Experts of a small language model.
Size: 11 layers, vocabulary 32768, 32.6M parameters.
Experts: 80 experts in each of 8 layers, a softmax router.
Training: a variant of Adam for the experts, 476M tokens, 7267 steps.
Below are experts of layer 7 (counted from 0) of a mixture-of-experts language model. Rows are named router (the router's row for the expert), gate (a neuron's input weights, with its number), up (a neuron's input weights, with its number) and show model dimensions 0-191. Each number is 500 + 40 x the weight over its row's rms, rounded and kept within 0 to 999. Numbers have three digits each.
After each expert's rows: a language model's description of what the expert responds to. This comes from a sample of Wikipedia text that the model never trained on.

# expert 51
router:456525445435516546492465542483573460596469478506490533498476464560510516544405513501543531456511467520481435566464454527487407467543558470533504490459475552479557472492568491475473504507525471508503528499556453462509414495502522531438492565503495533558504478447464560533477528401541490557527548535539436440579506466432512503559552519486477471470455511529518526536452531543492513516508490523501517471511509464408487518534463548469465535499444502587473466555537515494469537490528473451493504522550533512501417454475503463469518468502562492520507564560497547466432557490408529415
gate0:552472518557548497520573523537531488475469497515484490526532559491559536514505477528479492515486498498451492503472566514489434452498430474480538519529419524465525511560567562545460497453516506537461524487472407478469519468435543461486463431543548487480488483492548499443507543418526570453483467453496504442455525528532495449445453562467453511568425521471403502494533448456600544522467451518462464570537487524500529568405480457551501452506485500514566541487547501525479514520593443523521519564478513549429476484542495541525503454521453415532472481511491505434470470460510545476
up0:469512532491476530521436453485486587472451491527519491472501492484542490461474467478449449488533524533586568496501478500466558493549454464505465445454517442478460562495473527409489457563484499509444478447532493406447484610493443484526503469575470505456586534458499508526562452526449541453497553524505501410496499518535518483461481480506454492589565469516539498538491549507515489507455555451560504489532446474485532459607447473477443555491464477522465433465468482478498522469543475500433521501552505490507530505461609472565474508490490511463468479493430460556435478497528426515
gate1:468494448522511495570473460441511498516453545434517492563471526461445448508546514546519534484586538474477489557544519453450523487494484423538538547477454540520454529498504577497424472416539503573497553514571512473433526465561467547517513539502530589495477514532471501513508511540551517579494478518502534478492534517473434538537459536512523479512396529574514415504509498511499530485465513512498502491465518543583466501493504576474520519464474481538525483406532566505502516539611565497452447526517545541542481599458548452495531451524441485485499530438481485518513445515456509439
up1:504573511451535485522428560535471509447486557427520557465554421489450528544566512557493543572473469511513575566522514495517514479521495586484581509494545487485526447457440495485438528449436435516531494434421461533502466506528434512539489465448532573502597528507483542503593451522514504441499535475454456565537516509470520483502490531545461487505519507521561526538498476448476494465476472551550502391483415565498527523490506538501527511587507487573556527429499555502535480493501478512515517484585472474532481468490542463518486506514518574459517480462542475451508461541508487526
gate2:526531556463446505526500521495500535491526511506558532483413477546517470420487607476501521509526501491501492532571544434474509518534513479435549469507483523438500475506466439516499482490495463528489484589498559467553512486469511503425471434506450515476535468509463425568461471452433537517459461524457543425533583413497432617474540477448547503536488426524496526567471543470516574589451503499512520513493498450549504512526499503539466533432555525522506517481475422521476548464463478496482520407513524473569478474540469494451526463527504471582491514511463541441443453461484508473
up2:547543467438531405524493500492482483535549555515460491488428487502485455461505476545528516449480496608537537531602529464552478471520526496502463504515488509495536536545497473463572512532527463396516427445462428503494509490432454537395476477443496586521519494534485494504515451545503522524459520455469503477463526470488498546515569524456501506483487482479538527498498487583448503539480539447531515471462361466477488495519512463513501482479552481554522544526460519370524469506456506484471494520437477521478501472442419585492546464515544560497550482553554489510556508472457467520
gate3:533508493512549470499456449499517504548472475484559516403502503478523584465529451509495490516534550521517464429444461478525415513471497489469474488513535414446469487458555432455497519467453509503439479549524516530455441552438527515564536476549584512514505444489538441484480485453497465473527484400499459544500516531483461604423541474556527504473516492495456510477463430475528485428487448425528480467461511507558493597493553514563559480468518511455454470445566500471489519516496493497569477486515538526547582404502442454583552471494479525518518530479531439488499546535480497516
up3:497529536512546517510432418534551572505500544443543524442433504507562591501487445477509504495586576554478533438504428511498457541513469503522516466464543480434473498489492484474526476485459462533507437547525456460510442484528461514521509458517566419515550511499549414511455494513444487470527472481553511506537509519482483516427469467491501462521528461509441446516444421518465487429532493525536458493533477496544560590459479537550521439453469447418483528524507518461470582491501489508554530470544522519582576438530489500562517470587518527528518539467568506526509549550488555504
gate4:544537490590506541558483533544521495472519456443481439464537508441527495508535478549503540523394553514504519451568510480521489498515505533455453487483429461555511501531494522535456515526493506465571469388484546469420481471490484556470467493509527476469471512532550554431510446464492528423535477513556442445489446427550459463447484465448549508471517491505517494523458480545575490560550498505422483497531461523505436517474550440537518481527510474505505522496498468492594474517482488568494462530468502515552474503522373508535476464504533441512517597531437571453438475514438503533
up4:452474452458532521524527504486482457487519459523449569520513465438573521507523538507496603531525541501477471463504467495490534520495517571512455477562468525522486551510493440494480540465533516423447524499440561522548502469460491538475534551466485518511417596520538517529545524556444484470528521453524421531522512443458518450503519460448499495532438471542485484417493445519538530490547459523430550411458507514476429416442446443507506527446514440578479451415531477514498411565523460533518516446398457489501501470503504547477533508521489503478554493516520507534479477486425438470
Abstract nouns, suffixes. Abstract nouns and nominal suffixes after determiners or possessives, e.g. development, research, security, isol-ation, toler-ance, govern-ance.

# expert 62
router:513549584496490455505523533548517529461478442497519486545534471474492468546555505405481466476469527524434514458536488488526565542439559552468480524480566503449497495467498544517458457480486515539500465566480482455498477546518484497533506475472363546512451458488442421476510467428505488457559588381517498559532515477509489456518469487499491540507466551458474526570586550425570544523533527543497534490539438547526495488501567432517508531621523536480479591544567495442483455454543521533484451493476451439474500476533484488543479504526474519527528531486509488513477533520520516492
gate0:595562578506530497573516461515508472491554512485496499479527526437466497525445477448500501535510464477473426470512489489486516507513502453471544528530489504506466511501483518467505469399512476581493550536512510505553387582532506509488536607544446461534459543486521464557523435554541520527470465512527406527504445520524499519528513465463476451573526529519508557537427461445453467563476548521431486540550475533447500523472556462513535501490435553496440507437536499469475538475462513493514509502563521495505539526491460529487532427483631508495482505466558583547443569472486507520
up0:442536469547465453461549500491514471511472486480516501473538515553527548470486483536444480530465507504590544491468518495519475520470501525501494586522549519502507471394499537471555551501474551504506495470497531516505575432460530472479462473517515534450523500536516527542524549431500501535448535453503488460425482548603482482518502560347534489422463581467491448511513594496481549458545462454546517441422467468537487475520461510473466426517519476533526505548474489575541407509490501568497445493504460477535514531495474502477470574518538503445524463561440455454539469546534452529
gate1:550481466517460414507582537471582470515443488469456579496474476533514561500510513410489480471474502486479426455481394443536448518497506444502543527547480531511453535517457503549508524521536528547488454507474497579525487504513486505487523572481470444500520561563466537522536482484506490455479508478471541504572527536486494437524521498516531517496467459529502417520567562531494572527491490507467542485501530538554404471522479535428471489510471453498459543529503465549555421529506565523467568422485507496491589482508423443542439546505499517521590463491425561532510554505453516460
up1:517561493550524455487524521552499500466568536402453533546488492516461524476549528468499447508394501555424462479452538467538506478477488471524530533430482480419459528475550531519473564535433498481403489513496523529529531511494517477495457636506448518552506508432483580447514380493440507584492455459528470533560495480545510442559507559510547603515464497522520457467466468542487490481496554524491510499439503486490466514454488546453509482512480453430476560477502521503511479431531534537547504603467548465455474556478502535495482496474477514540457504493481529493509535539496541484
gate2:479457528508490519495472551439474483492624531454464538545465516503510500487469494532570521445488485354444510468557542479495511428506479492512522502514490497533491461487454507561528489475494448471463492494532501438499546528512494517449504448521527488557449465534526505521441471444461574385465518477538450495505559477468473529522524558531503487557554624520548539534424486527430599574495445458468507464477463515509504469424516472518514479510438548519531472510518516456485545537514432524508448545511538527471497576444481493511557512460449527470474529524479441451499514454447569511
up2:494517469436522507450506512545582533531472491538469464488551494471401504503518588503467536597509463536512506560465491489489483603524474491459478504560508542510541465501554434417493482451492545524530519496486538524481538542411513481535531502456517467493577467509516462477566460544421419574555487519585397510498451537504470535511489488436466476447530485499489482477560514424534450467488565512559481523520487485487530468587441479546522531462504498452465494457440436511518528449453498454527497453435492477485477458500579557525509543479584498521485526487507528474443483516521468545
gate3:526481485478492541443458511481533436548524434517459507505496470459511431524553502506474602450526586463503537497497292503463512534534565480396510557448488480510524515519487528558542483537531555444527555473491535520463538547544470502475521490488478513456507493525555463505447514476509493403443526492556580491522512482459522488559515536499517500471431514512508501554495491496523537580534532563497560463495517515519419481524469500482438569525449511556535487475539478505452475495518534564510506464497515528459526449545531419493513556483520508508499513419468517505516550538476432514
up3:513510545463521464554496486440500582435383539520519529493522498506485477499477486534557420472451449534507532474538507488529534478454461524533502432523459567564492467530558521510463514470511508602546430477533524496473574491488479462514489471472514458484530476570483514543425521515510534543522508467392495515483493507478401556474554497510437442466497495486512544540576512457465531457461495490469426501550480502513522522548540509435516429469514526495505502481519600578484479518524457409453547545506498482529549552470460533536458502505539521442474495549509418552490482483553530597
gate4:466393502531443410466524438505482471514519465475456553499525482437475595485483524547533573518447552568497435426514571544495497486485505509534460516540448501542506548522525493528519453481491569548496553478454392564495469465517488554459530473454549475500539532508446561495591445444503447532486500496546529501504510448528436481485457532447528513505477517485560455512497500483542520519525548525498570572441516434501491494436478467476503490507487561466478487535484476577523513502580482540483465580499491498512544509563464505511448476532421448434557402486509490488497456478530509477
up4:495493506506464503532468411490480501552557534484522543435539505507527540444508470493484469441573492563529557497490498459586531528500492548462481405447493492480457533480468514603544515472485573513516501557471452491426477475512526450545496570467496520465496528464476546504463466493491497533498461499560499513489584397532494448501523457522516483517479488469466478514548561519483519548599438552474515521465515469556579482465508480463535508489529437513505558514511457525418548538529518485505556404476417493523449555577441496494523499568501456537594441461439500517448517544499465517
Commas in numbers, lists. Commas, often fused to word endings, in thousands separators like 18,354 and in name or item lists.

# expert 59
router:513541499499514530510506503501476510498495455439456512538513448474460505446443534506514484554483463419454520441588558515459527510506443504474464511544482456453410523438501483476487476401449518489575489476501530476544510560511478503460491552464472521513540556485502473500607421523467492494563546515546526401422450455546512484504435496441594457466541407519544509427543519507554428469455574503494578498565422459461443468457515530515493510548483537491452487480543544539495493504543465515427500487477492497466537488461522567482517549468488460450522487508510457479506467455526500558
gate0:538494554451426558467464499484456525585493498493555497566457478557491556499448503525511470446494414524546557474504519510518503511499509498472519515454501561464501488515540550491454528589469640527471516471549434481481515505534516446441521468497510510447429510513414469443473455528534518527557487532495496533581508507477520482519562388496487532529503556511453569493460521521495546545451540586456477471547480478459403479542546530552457498526511514553489466467461533559460475504529528483513525529495491522475526448481461540424530523444461520448497593465453460523438493474517456484
up0:451545498493493451513503531546495488484573489505469528494462505487565499480513500472431515470478493465481513486502519499498489394556497463483470457500489531568635375582554470491492535498511504526508377419502397491534514515483537500395512463545485487521477486460547536491524538463463442535507405461474545495477548425544564430480471518525488512473456510519466510530504554454431480476522546493551479535511466532523521509476513466487569474535495476534597509457509462512487479512473472604530537497494497494495451528488403483527551496556509417533493492520449474481544487474476497486
gate1:611515455437460594488514554494548535536450499521491493548542502476534525486496454509530501419524544448508534481459443440506493467530494479545580472456529443527525538530534490536441485510550486515496436558508482459471534554449482487530548550481549551539465595510463444504492533472472526495473511537546495528511561511423431452441490580589462487527523526505527512490494491551458531474478428535495479512471530520466554513466525534460516461516503466548489490518458505416514526495519517542498473566563490464610545471452508514479522509427558481476505487559483526578559575503400481502
up1:432530530518489420501585458546496483466540521545600510502518514416535530530531413412521535476479464503533509471481568522381544515518443465548550495477489510487512477494576452563549528557552486470536531522457522483499487559500444506492517487537496464531523459496479512461514481487479497469537501585572484471521478477501543513507482471471515517433455439515465481491522524530488518430481497518451453518497465540550505503528501495462561500492519497503466519460547490544371497417486423534558575477443445509442537534480522470449510513514442522566460503536591514495464422558521454468
gate2:498476573569540529491519534493456469546493576499513508482510483521536475506471479479543513435501517467450538516487558487524535504510654442510556553598521445486533529490496481519476511511459534494509463545502524527531473503549485539500543507548533449493461498446537518576481520499500484467482517420440370422505387442532519492540504548507474475510587516530512463489463542562488539507512430487469505513499530513508517517471511461534509464518462447566534532423565490470531489554504507444475491453507417514578497512561519446480566496564456477490517511449508584478422505536477545503
up2:454525419455437502501541483541569525479455421602426534503557563515491523453574488523436501529559448512529463539498484456529452528554443448512453502420487611548529483474449552456465472453544519543482476525512436455477497529506541492556456516487467536445553497503504524522490512523542543507479531527501351513515557520486522493428559515533474524519449488519512502511531482465454544441473604545532439489516571504535545523528495484503518473464541475475546551528521492524465462472505494583545538504519495498489504531422520496583474482500482487538458459488500496553527529461531508452
gate3:552496507506434512555439516471511510580505459497427511527462569475512458509485467527590446474473457499489497535489545483555426534472435478557446436513500523575560492460444523520451480465470449443490473526496484481512468471546505499546564484455474425503537452448508565465539477533467603490503531572521462430498522497495557541515576536538481462507504534469474506561503535414502556490431522486541476513501482487528500464462411534424461487499496464577564461481473469527472494523505480449496498514496484538534478484430561384513434492488490512502582545493462515530440535529526526441
up3:522495480459510491484428526439528516449448520554532489473445511535548473479517544593549534529533466556489470543470490562547513414425432532428410411492469476493531507530438545529463503482374527453482547511566475564471499469575557525444513470507440455475506523510595484565526471495483523492462473504498521461557521487496477492520533482498502530453497532529503487471527557498523471426435502516544554480503413464457486481458509465461489470508513523414523541515472477496540523448414486471513579476560522514561511481464469488561591513455538508530548554494486531490533465516507482478
gate4:489535539520447527473460460475556495507478475495426434542510420486549484456539513474512526448574414398432513466463554490479465507506437448484468539512509426488466543468574500426544520478482524473572538500509539514456487552504487458426463537561452455481559467451480459523480529506508519543476514484501516498593431545478490453443510479561526479509553403468592478461501449471523509453507503481502563522584466487482532499515495510455459510466486518501533419536497463464489457487558471522497468508528542503432500477460488445571486564536452565477574493495484474416484465439500536509
up4:545415446516504460519555496522497469491581479455590477549502446500476591497457553561564541438473486420501515448474553481474580540509501494444531528569483516452484493470494483491497547422471467515568517461497489445472499483509499539537506502504466447460515493533535475436512437355545537470503521468510470477509563447489561587474463479505586500456541535498496482524506509489504511544547571451485520525544497438596481555503462556490534455465499516549470521516477493484456469493485493495439473480539494469495475524520433506559490520526452481508458498497408460512512450462581567534
Place name parts. Geographic name heads and suffixes, like River, Creek, Lake, Peak, -ville, -ton, -burg, Guelph, Golan Heights, in location descriptions.

# expert 41
router:478486528508400495493520498458456472493548506478469528540502478474514482497482528509540550526423505426476465541534517527514496476490500467533583552550437542450603481444530534479540450532500538503445532509539443557538509476519548526534504527496492489520472541453483493555465532470495517476481556438553555538517505473472483550547520442442507453515529506438448523509456523559541484507435506458445550520544542477543525481469348485508460584495479519590529479552558466522546402499491525507543552462531512541475427485449494488536500476533536512490539482513458521411526450437510540409
gate0:481604531524500496423455524488503555517572479492544451532433571418492463524570554492561520464564419509476515503463524531475480542440518420559536524488438413470431457448606523532467481505445456449547563531472539549442543498498480493458395526536499513526516490515503497444441482481494532430483487514549511508490460460483491545535461521517533486512434506481481523529484474480498496547444469495559536500547547523453497435507488517410494502489519602503509594492552511513486503559465497468539496537492501460516483463494458516449521526463497569544458505486481500478500520441460534567
up0:578441509434511509433591541458557521520496491469503456509548502498484449500591416461492528570507519542494524508461506484570497534471530476504488466569493472538542454480501530483433513396573525567441490518464433437493470479515484579482551515532491502507528537565548463533495448506521466432461472499500464513436517493507607481518491518514472552462518551460508548503504482510556508446498509536568554512512587500551499536560508524461447548554490484511527472490491465472529414495505541437562446531605467534498497550515564482504544503461519476453502434523482527549449468480479461463
gate1:469534534506510480554484546462584502456481621526469549488470471519501440494507474465436482475449513439508470485468463488556515540493543530495430529525441506548538526507520452558503487520465498525487474553465522453505519458469493574624503482552497453499524499544507537496643515463486551476526491506517531478479497458502481543497488560509419522486470524471514539461562546480546534501514431456519510463478439439461484519462480526512604517423549444474501528492484494464572510466426578478463540528517529498524533529454476515537457503455509496511499518488455641496422541460517506538
up1:503509511560500507510508505468485581474509528469524508432527467426554527448515542571484450496486555484522509459412542498460522458528514457518437480482502462492479486593480497500520476521485423540509484459506461535516504442515505428433484514489517494460472488534423528529514501510492415473478447533395474537501506474499575512501496500508532474572501500470506528450511467446420474495487558567467401498490417440536564484561493435586556477487518487507486528564474462505515492513458484520511469443403452527516495490597453522424475477492502521505475431520581480494500431595556502513
gate2:572517474451542558442553463491503489574590438465483422476499473566474555476431521532523427465485484455481507517535500440525505490477468531473501478516465524482542547520494464493415473482500463488506498482437469482419534468369526543531477506567549568546444476497497588483450539460512481492454442461503481455475501444521512502472511474530489536443496561557493473441510525539392512578514516472493488470526538508532503569518477536599489473502516432498468486525516523546502435470513430509519491490475510503494453581532499495529402477515476466512513575511490575539556485528552510481
up2:513491533559529496432489542489485519502485533452540451534499489507450470546511440499456545511471546662514516547423489503477510523486514476558457508510471513466449465535452507498523579495419454438558499532479477569512496480533544485545583480513423555473459427509528502470583495507518498564538506551549562461492545540515532491514513523395499518470484444526453495530510467535543505417511575481480499542487507400534504497456508519555534537474473481512437505476547472492536491539501506454484492520463526547445541515501453499488507486473438553476452483500584500551462394546561448484
gate3:451495478527456540492445448509490504499501508491535488433582447508520463461455587483534460466514564460498534521438582488473501535527378536428486462525488479478589476458550528479501502492422573556484501535503518540443551471570518541527602481447554544480456471521531532484529487481486538500430468489469558443539487429470520500516466458502604507510544565476531488525516517482486536492513520490521509535506502446565528534516504440528535549488450524478505479546482502451490503555557481480401512495529501575539427506500483601535487504489501462441446507566545515492458527576500533512
up3:567534553480499491524475447468450506508476474452511530497515518496444443567513492448437523434521550481452490517486550587502457487484434516512492571520558462478455473452475499438508442496542485535494457573444501541462555541517487480528563532496493533470447449498565455574490524567592490527465504482523542493485460520482489482478483478559527512581535487418497483498485561524518438495530481403431515517482541466491472488572527562475530524556520533495492563550520477469523476560501548493481493508518553461520471505495446408508496501434448564449423428476635508477546502516517529503
gate4:545487459534476532527539506557429473432560554445436541489583489535485447435504498504532543501478557469538499525544466453521502491469481401487420500427454472501483479499467483528468527531495503477414430490435498523492539448446534483508463511462502543459550539569471489511490553482506588478491488487469458539475463439500505472500535501506491508502536469472461424447451467511405519544500490446532452478531432432512458546512493508538498550405505517501527491515528469495445472476462577510507464424407510524577556452432485515594504504522478476539513465453467506513548455459521579506
up4:448514487447524452513474490551511503540495472509548444470469530530501516577454500513540550512442493490452539581469545523474533489505493557494524502512511489508524521542506454435504483528453549501505524483438513464467520590532484510476544488477490433461448438457514472501557497549490519502529514539454518454545551555501538502446518469512582521500522576542551542343483469518563482552499526504441508587485522526489446452538549470486498504468551489513463498424548489518556471490509513580488489456528561492464438517587483579392477481465494518446433510560525425504479535557470433511
People and institution nouns. Plural or group nouns ending a noun phrase, like people, students, members, mathematicians, collections, often in one of the oldest constructions.

# expert 36
router:516482513518532453539497505481483540462493476493514504526497449515570563433452501532468514488506518475541504508538508510406501431498517532485496567512505442457461571458514493497515479496499489467524552539415515507508482448463522457443521561614552515515495540516416486500506531564470568518493572536491477444614499510475501518445475488526514447551549477521468460494481506480503457455456517475474498510459480404419488592459460532594553482493486489515431530524489569501449454459500498519501446603549482550559476476500535507551462480529550472503489446497538529448538491558486564611
gate0:499480545550445453518502502449546514495461494521521465471516486522476547517526470458524541501476493511433463486551504483505448436481562471446532429486484453465512521496554484483507494438487446517547433462504526568496476457532536567457433484476419442554448529567543475520496524530421545503526462404440533542402526529490526452530512488489490492478485514481494429525557521561472475410512486532445485468520425490482458486482527415488523487509463483498477394641472483503511508567457501484394452495511485504413482504533470511520459538524525451536518530507453585512466528465483508490
up0:490490538547447441450479518504542558471502495537561515542462499514402554533480511502530541538449482454465478521508508472486442460436498492464473440504452470416512587498552468574516471458527462434511481497446519554502474549500495589462476506524399457479526516563528458500563446504462552496528490486453516561499519558488520451516510542471475505476493509497478501515594531505491523392411483474461525450491428476444481465526592452459540469457489491424501499540452517504478549581488496467410462485510602515537541486488506530573505505507521503502531530578459540491446501523513486520
gate1:558551422493537626472561484538454457464496523453476530505514501476439496492533513460566566495517581484564534534508537497530539466473491448486501445484458445452500451429589511477448510500504457488395511473524481483502456457529518533487526522443512476497540410566474460573539530447465527443453501426479520482519480486426539519454487520526534537480534463498578461510445466434513493392503506508507517508504539550489524513437505588457496468516491518499407444480533469435550450501485562516470537455455484528535540482457508515496440520505463511512495468491498556550566503509465511452
up1:427453534430430494468472581489466515495462497507501560553496418512410501486500479534506462537475515466434464501484461481582549482514565462449519496550408477512554534502441514467494525497517549492488478421500470563477434454541412423489505511473538526485473472517511492444553545524494495552476534555529552479507456476487525501523520511487520567454535455426540537444527533506473486466488480505525542472560508553446480478495561590480497518528500461595490493490591494509521515575421515541480527467426516471519499566509535404507421485490453510494567497507544516561529554479512508513
gate2:519491475508505492556494502527510495575446473526555574545545481530472536531565502452449507504547529435515491559516464491451531525563546543482523573520514583451503554454426518472537534479586525507501501522507480498548514539475507487525450478492458473502580537441510467497515569522560501464540520531518476510580436494499515438516541467511554473583435436515529492552479457503522492416505463606546479446448513563449503536532475444535550549458496574489528500470476564500428479547479483524540593435487506521494490478518551445479537517442512514463476462561586512516498512524464554559
up2:536534446506516484520515438461467516475502527474504500490492464420562480453478485533475524498524508505559457482543535578483511430461471488448526510512530459476521420531584508548473485471502455495563487503491533469521504535467496497442499502477496466513471499508476503520434443441444497466423446506461515458473511464556629503486529541493514489464480537505461538467482537475482477549485551451462500564522450472535470527438476462534546407531503535454505498464352455574482530424524482523569428545563565471519580500547485533573499538526548431520523581487451460470514559509485507470
gate3:408423545499508472464496507479504560477564448495450455537439540510468448453525654449499483519475439421465515493510507457425529470462549476530430554446472412471543548504463473485413478417539518554537511462480499486525529534442484478536460534504563509493511477455454503559509502581497509484479597461488427463450467479474486456468536496549510519516569466454530464480489525528460533523516492424518466507515553479414491454514494477440557543465511571491500482488535513468454442481467492465460499504428426508513530500462534555505460491517528495519524486526527504506544488482518564510
up3:486552446525513547510500473576521479519484501454506492531538412524491524563505473552560517519528481496464469497467485538557522489438465508514515528526460494423485492464516496559456457474478519439634470455494526480547504566575508551508513503531460472498518510523597458605445505465476525456499449511443498561495501555450543578548489534445520485478474589496482504536490536442490517487497549505515564370517429569499513467528489514494459503522485579523503544448481552498575571451543514500443451508468546458552557535481518485457576474431522491485465554517497499505463469515477497507
gate4:508492526502451484498441572544511529599405542522495539528514459511512459506544508548509525541473431477512496474581555464446425529458502479486517531390530395475536491550502487485434532492495565549437528470548482555506516495539584433530481454550501570480495550526497525611478459478475436494500486514405403552469479506525439513517525538515538489450487540495536519523523495453488480538496500487495533535540514450505539472533459441479522528514558487478464513538495493416529506470459522605575485533543497518450490439520518460531503483565476507485492470470467477556473471498504572493
up4:430532537499517441465493456487516538482467543408514541557450437497536481472447479558556549577475476556552483485517487535480499489528482544479537535494527461457443472534471497492490487512498539472489476506486496496532507477501501455507582469505570536545464493568506491573577488539489412563458516562496524491540468569494454484454474487510453498509487493487437503504564508445488456519454584483528547467479428471455442457481467545451563421494508505471461501497580515554561466492532451507474406610516513499417486518570479501536451454527479520519522423478534392502501481487546492545
Personal name pieces. Surnames, given names and their word-piece endings in cast lists, results tables and election tables, such as Johnson, Singh, -ović, Raz-ali.

# expert 28
router:500546515541502490492555516493490547484487413389483526522500492478490463543499439522521459491491477500452557429500581504497591464490456501486489451463444431460449527481533530458532431518433545516577514527490479486514535503573596469460487546547493452497524517537425427477568383462481519455488569459541479485486491449515558543499455478450511457465509460480464450502488503462482454451464548480461593532511510489465537434440477498486530535497490543495504514452580480489465415543548477575475493465451416506454454507497488524449479538502472492530504501424467483520484439468528498507
gate0:469460488465543566483438496504500510463499519479503549542550516532507499469470479462539511456517475529493523520505472481483536449548513566500506443514502536456508433575472472513530572576524423517522548442506464518511416557520540568484412506479486497462517574498522532579460531464531507516470439525534498467491599456503555453557568497445541499538504506500501513554455454519614445530517427503481465498535584469515580543523529474482526524441443510611560538542508475444495545488520459469506498478501585499580533507530531532512526564488479515482461498472460476456414469518528481548
up0:472471479486510543544470454500466524507497451474489495439516538509508508528500491535478595504507553598571509469482481480470484528425550464482488485485460528452550536581521476524514472470517485484488445488555531480516431497419516454502538420482470434491387478482502483447435527489499464537557494534443482486477422563503488447475520512510453554555506465547572515509461466552479537481531529495527501527524475414586523514503407511499531420543574516499503364516466521543530483486569520498493491531529432552493525493539466515484384467472564531571497518512526492479518507527453512465
gate1:436519430566444475457501611503479521592590601528540509524497517472556506534478469541488450457458499454546499477490528478501450556498516492487467495552475477487514515521563378529551501536544453438499541496591498467487483554446500538482529442461467419513448455487432495440485474405506533467494510512532464464497522512560477448477458476518555489516468463515496473527494483582405455527558527500540531547504499509468503491509466512504466425508417496561456472441506505520503508512528479464521478524593461521502489427489522468519500563538473501499576467567462520521502495499490543463
up1:566467585450518495504554436479494432456488495489501511457472489514456494462505521455520482464548569564442438472464455506526529469517560541521502503494493487526509518467546545486460493481478498562468593448457423522577456442493571468493488532535450462432453490571487565536496512513507468525516434509523491484511436487490526512550595437503552513515482508531529470445508466455559524448510503458574481500498559521498467569435545508623511531523469433485506561542471542477488468554456555438468558497513484461459525482575438442480542445506455451487494472497530538525466504511569451528
gate2:543479501536501482423495531578452560466528525522522482553567456511499480489511539520526520524553438443555526454425453443447561539477486491464468498498505476509532522544457514476549520552518520543517492443529480491440483430537525489457525459506518502505545527523451500559557509524473475504568468470502423511534485488501487511488520432384457492530504483522517529634535493452443493472489436508448447480471502383481469484536509559462574441452432507501461542448552456400502531500539505510453474470422431498514521456490498445510553505537490498511488463446538518479436460527441481546
up2:519493517440498488495525528571451535435494502505456493443548519473530511483464471590553492485491473465504538476485536391505492533540484584494467542555520476538552500522492529525549516494393527618518500472494511554512523546480525470525491595504558440514534531460493506553524435527553528571519497450543447464489473490529492512496523497416469476513522368559474544551494432508502473528466507465533471536524507552495538561527484497502516514472562536465411569479548464481513486489520499411465545484472506525578557452433485496558505490487510529508488463502458447571508456523483506588
gate3:461485479530455556483579564468524473420503519495539569554474508522445515437492495498492465539518528491493540469571511441515502504477559487554542570484525449479473509498537433577511569442509496502496451532520485441525534493448458542493514560531498511452484600537447491547488450555453430565493549426507474506535478431537517475487528493465586437439496518514483421567513488512446503450525527499490428543559520539522450542534520477533549554470503521496473524512500528490473514463498441504508481522486511534545487554517490544572508546477538542420488538557494427589552470567578498554
up3:590560507467486410486479446455487445528502467515477490502492520449488479411502523493523440476525484460429512520549491428450523447470523437550520479422493490492532477522517507418428550466526538552534459511447502547525514485535483582441417548504579550505507545455462475558550439569534478634584475489431553490462507520483434481470552501535525486480549476501484489449478471445429505511465516512512505452582478427462493464450527544505546498469566483559514547507532490571548528500496544481505532468477544496495494539508508561526497473519493476492477492454519472560467473474523474451
gate4:479517528520528480432496505433485517518541523492494388518493530447505487552480497438454485522522458483427517481470496458548486473527467459498499504481538526497551500580446519511488521503475510471500489534590492487411521503544491538544417498477579492487475555536453506482496494482427512543589499483525495544592472452522462453506492509556501502538454493521404515487409468572542459486500512498480447521550517466520481474494505383489526547376525429379575412507474467483484522511400456515523512489560518497518473531539542538503535518536512501451466519471454480465473477463511512509
up4:427528487536447565569484442461472509522466468500448449516499578466455491533528545553478551546511480461484533551513509551485535489459459466462512430518464478489594544506467475456568501502505470514554532562560446547392507485438483563494527525583505511499526488514538454580507453450467502544486538505500506559568491608518502458459518512406494515466441428497548476481505515477503497484548476510553531534495531426528486518532535513519509585454517538468520501496501454442503444445485473528519491490547489469485468468494498495425451471474553530582464448459532465569499441466488462418
Addresses and place locations. Street, Avenue, County and location words in addresses and historic-site listings, plus pieces after coordinates and foreign place or address names.